Weights of a small mixture-of-experts language model, trained from scratch on English Wikipedia: 64 experts in each of 12 layers, 4 picks a token.
Below are experts of layer 10 (counted from 0) of a mixture-of-experts language model. Rows are named router (the router's row for the expert) and show model dimensions 40-79. Each number is 128 + 24 x the weight over its row's rms, rounded and kept within 0 to 255.
Before each expert's rows: a language model's description of what the expert responds to. This comes from a sample of Wikipedia text that the model never trained on.

# expert 11
First pieces of names and nouns after "the" or "of the", often completed by later pieces, such as Mer, Gen, Turk, academ(y), navig(ation).
router [ 88 111  87 109  87  61 132 147 139 121 140 129 140 112 120 129 109 101 143 116 139 105 105 176 109 108 156 179 139 130 134 141 142 132 127 147 108 122 140 180]

# expert 48
Vowel-ending syllable pieces inside names, often after a capital, such as ain in Vain, -ino, -ano, -ique, and table divider rows.
router [175 122 134 108 122 113 131 123 151 155 138 137 176 144 149 112 158 106 122 126 112 126 106 130  86 122 101 134 135 133 111 127 110 129 108 107 136 120 147 133]

# expert 39
Second pieces inside proper names and species names after an initial consonant, such as oll, ost, all, und in Boll, Saunders.
router [116 127 122 136 129  76 119 126 137 104 128 107 142 105 108 123 135 108 116 133  88 100  90 118 123 123 131 126 133  94 165 131 100 128 139 107  93 163 150 133]

# expert 63
Empty table cell separators and pipes in data rows, plus reporting verbs like said, wrote, stated, announced after commas.
router [107 138 119 111  89 126 123 141 152 134 126 115 117  87 149 115 128  98 137 143 120 138 106 164 122  58 142 139 140 143 110 135 145 117 104 116 123 134 164 124]

# expert 42
Fragments at the start or middle of common English words, before endings like -ing or -ed, such as popul, wound, ag in plagued.
router [159 131  91 117 152  89 114 180 111 119 111  92 119 145 129 152  92 159 137  92  89 112 116 125 121 156 107 161 125 107 126 130 154 111 151 156 122 111 123 150]

# expert 30
Verbs, verb stems with -ed or -ing endings, and particles, such as made, began, took, up, out, resisted, issued.
router [117 106 164 112 142 122 109 150 125  94 149 121 102 131 125 121 129 151  94 134 107 162  78 150  80 142 131 130 183 159 110 155 158 116  98 147 106 118 144 153]

# expert 53
"and", "or", "&" joining list items or names, plus dashes and parentheses in ranges and taxonomy boxes, such as "herons, and", "Armour and".
router [129 128 102 116  64 115 115 138 164 136 136 115 111 111 124 130 137  89 114 126 113 147 104 176 110  67 128 157 125 157 142 135 149 118 114 149 116 125 161 142]

# expert 34
Sentence-final periods fused to suffixes (ing., es., ation.) and verb stems before suffixes, such as represent-ation, form-ing, develop.
router [ 99 147 170 115 128  76 102 157 112  92 128 135 180 141 139 112 105 108 139 140 113 102 128 136 125 153 125 150 124 144 111 144 149 112 125 126 122 169 139 126]

# expert 27
First syllables of capitalized words and names, often at line or cell starts, such as Ab, Ed, Con, By, plus d in Ardmore.
router [ 99  86 102 100  94 138 132 161 139 114 122  96 108 128  90 156 139 123 121  74 121 109 102 148 134  84 143 142 133 164 168 136 147 168 134  95 119 137 119 138]

# expert 0
Prepositions and preposition-plus-article tokens in biographical prose, such as at, under the, during the, for his, of the.
router [127 117 153 144 139 126  69 120 132 114 111 135  87 139 115 125 121 125 111 112 138 145 116 127 113 133 149 118 149 181 131 165 138 138 144 121 117 140 135 129]

# expert 56
Prepositions and month names before a date or year, such as in, born, September, from, often before years in biographies.
router [131 128  88 179 138 104  86 151 127  72 165 151 117 112 134 114 119 103 112 138  84 126 148 154 131  95 100 123 129 137 150 153 126 141  73 116 130 150 159  96]

# expert 51
Single capital consonant tokens starting a word, usually a name or title word, such as F in Fitness, P in Pak, D in Duchy.
router [141 106 107 145  79 123  99 121 146 125 126 116  85 112  94 134 132  42 142 113 130 137 118 159 119 145 167  94 111 151 101 140 148 142  98 142  93 145 166 118]

# expert 33
Capital letters and initials starting place, publisher or institution names after commas or of, such as H., S, W, University of.
router [106 143  89 137  94  96 119 128 134 154 129 105  97  96 116 140 149  86 124 122 130 122 115 168 119  82 132 136 135 174 120 147 124 120 103 139 121 164 165 102]

# expert 1
First pieces of longer words, often Latin or Greek prefixes, such as re, pro, inter, gast-ro, ab, al-gor.
router [121 101 109 129 138 131 109 155 171 144 116  99  52 129 114 149 121 115 107 103 126 127 111 130 139  78 123 143 126 124 148 171 175 150 122 119 144 124 109 159]

# expert 50
Words and suffixes naming professions, fields or genres, often in occupation lists, e.g. cyclist, politician, music, research.
router [127 158 120 127 128 136 103 132 107 126 150 169 152 128 130 159  74 111 141 117 132 118  66 184 118 116 126 136 165 130 143 123 127 132  97 160 127  85 133 118]

# expert 32
Table pipes, empty cells and row labels like Total votes or Total length, plus units and infobox fields such as ZIP.
router [128 134 127  86 115 123 114 119 118 135 134 123  90 107 127 106 155  95 108 136 126 163  97 164  84 105 158 145 121 113 150 131 119 107 101 115 118 124 114 138]

# expert 37
Line breaks, semicolons, pipes and slashes that separate items in lists, infoboxes, taxonomy entries and tables, e.g. Piano; Zurna.
router [103  98 154 119  65 148  99 133 138 119 167 117 119 117 138 119 132  94 159 120 118 124 101 141 127 117  92 170 149 143 106 110 145  98  88 104 138 169 139 128]

# expert 45
Capital letters and pieces inside acronyms and brand or organization names, such as FIFA, PFK, TV, USA, FC, Sony.
router [113 127 105 143  83  96 121 105 119 114 138 122 131 117 113 137 138 105 126 159 126 119  79 190 115  77 147 133 128 116 126 141 126 116 102 171 103 163 139  88]

# expert 25
Nouns ending a phrase, such as north, south, areas, buildings, district, role; also final hyphens in ISBNs and plural -s endings.
router [112 133 108  96 108 100 104 148 141 131 140 104 112  82 145 146 120 101 123 141 132 144  99 168 114  86 142 131 131 167 137 142 139 125  92 156 137 142 168 127]

# expert 10
Hyphens and en dashes joining compounds or number ranges and scores (centre-left, 85–66, 2024–2028), plus the preposition on and capital T.
router [108 112 132 125  89 116 127 144 152 162 147 119 135 138 140 124 135 143 157 127 117 193  92 168 133 110  82 135 144 122 125 113 165  88  94 142 113 143 145  89]

# expert 24
Nationality adjectives, country names and their word pieces, plus of or in before places, such as British, French, Uzbek-istan, Premier of.
router [ 87 129 140 141 117 120  95  95 129 138 136 102 162 111  86 155 154 107 133  84 120 158 135 107 117 142 142 117 152 169 116 129 109 142 121 133 147 133 128 145]

# expert 19
Stem pieces near the start of words, especially pl/Pl, Sp, Sc, Ros, and words like rock or mountain before suffixes.
router [118 113 127 144 125  86 119 156 110 138 115 127 194 137 124 113 138 118 101 104 107 103 109 154 131 154 143 133 128 135 113 159 159  79 102 136 120 122 142 146]

# expert 16
Percent signs, table pipes, line breaks and words like average, population, census, household in demographic, review-score and results tables.
router [166 100 121 128 139  98 131 145 146 142 147 139 111 109 130 146 135  81 149 175 107 159 125 147  60 138 125 129 127 120 152 120 114 148 107 109 105 158 145 176]

# expert 49
Colons after field labels like Cinematography:, list dashes, pipes, heading markers ==, and phrases like such as or including.
router [137 139 130 128 128 119 127 141 127 106 127 144 129 135 128 143 140 102 167 129 148 121 121 127 140 114 116 122 128 136 170 156 147 118 101 126 134 141 154 109]

# expert 47
Final nouns or suffixes completing names and titles, especially music, sports and streets, such as song, track, Road, Street, baseball, Election.
router [150 116 133 108 122 114  85 173  99 149 182 141 136 107 135 118 139 132  98 132 121  80  82 167  78 135 139 137 145 151 134 113 170 132 119 134 129  99 169 125]

# expert 18
Word-final suffix pieces of foreign, taxonomic and place names, such as -idae, -ski, -burg, -ić, and the is in Preußische.
router [105 154 122 122 125 140  99 149 133 104 109 109 151 107 112 121 123 131 145 146 111 121 108 137  76 134 164 122 122 152 170 170 121 120  88 191 117 156 189 145]

# expert 60
Adjectives before nouns, such as new, original, small, French, English, plus repeated separator items in semicolon-separated lists.
router [123 121 105 131 101  97 118 148 146 145 139 127  99 126 130 136 128  89 125 115 114 138  96 166 102  96 150 160 127 155 113 147 153 119 113 124 125 145 152 139]

# expert 8
Number words, ordinals and quantity words like two, first, several, and digits or ordinal suffixes such as 31st and twentieth.
router [142 144 132 117 117 117 141 148 113 149 109 135 119 147 101 132 105 121 142 117 119 160 136 165 109  98 124 140 157  95 121 141 163 134  88 124  70 119 161 102]

# expert 12
Sentence-final periods fused to word endings, line breaks, heading markers and table pipes, plus the next sentence's opening The or He.
router [126 157 108 125  76 110 110 137 161 123 127 109 123 107 140 132 150  90 132 132 126 137 109 174 115  93 143 155 136 153 130 133 135 129 112 144 121 141 168 115]

# expert 46
Short lowercase inner syllables like aph, at, ab, amb, ac in rarer names and technical words: paraphrase, Donatello, Cerambycidae, pharmaceuticals.
router [ 92 175 143 102 111  86 103 174 163 129 154 106 119  90 134 150 111 101 103 148 132 119 122 130 109 113 140 132 124 161 109 127  97  68 118 162 144 123 135 128]

# expert 5
Single capital letters starting a name or word, often fused with preceding punctuation or preposition, such as ", K", " | N", " (S", "of M".
router [113 126 116 117 109 121 121 106  98 123 150 103 110 142 111 120 132 127 126 133 117 103 116 161 151 110 150 124 131 161 155 144 125 123 111 168 136 149 134 128]

# expert 20
Opening quotes, parentheses and comparatives like more or most in running prose, e.g. a more explicit, (born, (or.
router [123 103 107  96 121 118 121 120 168 142 116 141  99 140 113 139 105 100 121 115 109 128 109 155 151 105 117 153 113 134 169 160 111  95  57 139 119 175 160 109]

# expert 57
Possessive 's and pronouns his, their, its, plus adjective endings like ic, ical, ious, as in systemic, political.
router [ 88 128 135 125 131 135 102 170 115 138 110 145 136 145 127 140 104  80 121 116 105 129  95 145  57 126 156 194 144 134 158 146 135 105 107 136 102 105 168 139]

# expert 43
Decimal points and pipes inside numeric tables, degree and minute marks in coordinates, plus some odd mid-word pieces.
router [ 93 146 131 118 104  90 126 137 150 118 149 110 128 113 123 113 130  79 121 125 120 142 119 167 110  89 142 161 142 160 138 112 144 111 131 133 123 145 176 142]

# expert 7
Sentence-final periods and sentence-opening words like The, This, However, It was, plus the after that; also "also" after parentheses.
router [ 96 133 119 107  96 138  94 127 151 132 131 132 121 103 147 117 140  94 150 117 116 108 125 131 100  77 135 170 141 145 156 132 112 106 108 127 113 136 178  97]

# expert 59
Prepositions and short function words after nouns or verbs in running prose, such as to, of, by, in, into.
router [108 115 126 138 147 119 104 145 145 135 149  91 123 161 108 162 121 105 137  90 144 144 122 113 124 150 159 145 141 133 122 169 118 125  93 120 137 109 128 111]

# expert 58
Word-initial lowercase or capital letters, especially l, L, c, t, starting a word after a space: lounge, libation, lanes, Lendl.
router [117 115 105 120 135 121 104 139 175 117 115 132 142 185 177 167 146  91 146 138 126  95 115 132 127  99 151 136 121 171 127 152 147 142 124 135  75 128 130 146]

# expert 4
Word-final or inner pieces like act, ect, ult, ess, ul inside words such as pact, Occult, excessive, Pendulum, project.
router [102 143 158 181 130 113 119 170  96  77 130 107 178 154 121 131 140 106 132 111  78 114 136 136 104 102 162 155 113 136 157 130 163 101  89 100 108 141 173  81]

# expert 55
Loose assortment: "to" in Farm to Market Road, degree signs, Authority: fields in species lists, and odd word pieces.
router [130 125 108 142  98  95 121 133 161 131 141 111 127 120 109 120 149  97 109 128 134 144 100 181 102 103 154 162 142 137 106 115 147 113 123 147 119  98 176 165]

# expert 21
Short vowel or syllable pieces inside words and units, such as in in tin, u, sub, en, per, million, km^{.
router [120 156 118  95 139 105 104 146 156 134 141 111 144  95 166 189 139 105 151 110 113 154 138 136 123  89 125 137 110 123 126 122 155 145 118 145 123  87 126 100]

# expert 6
Sports words and score-table tokens in match reports and results tables, such as won, draw, against, played, 3–1, and pipe cells.
router [145 139 133 130 134  92 125 145 141 164 112 155 133 130 137  96 142 114 132 149 123 145 116 125 109  84 111 120 115 123 155 150 172 101 123 137  85 107 204 154]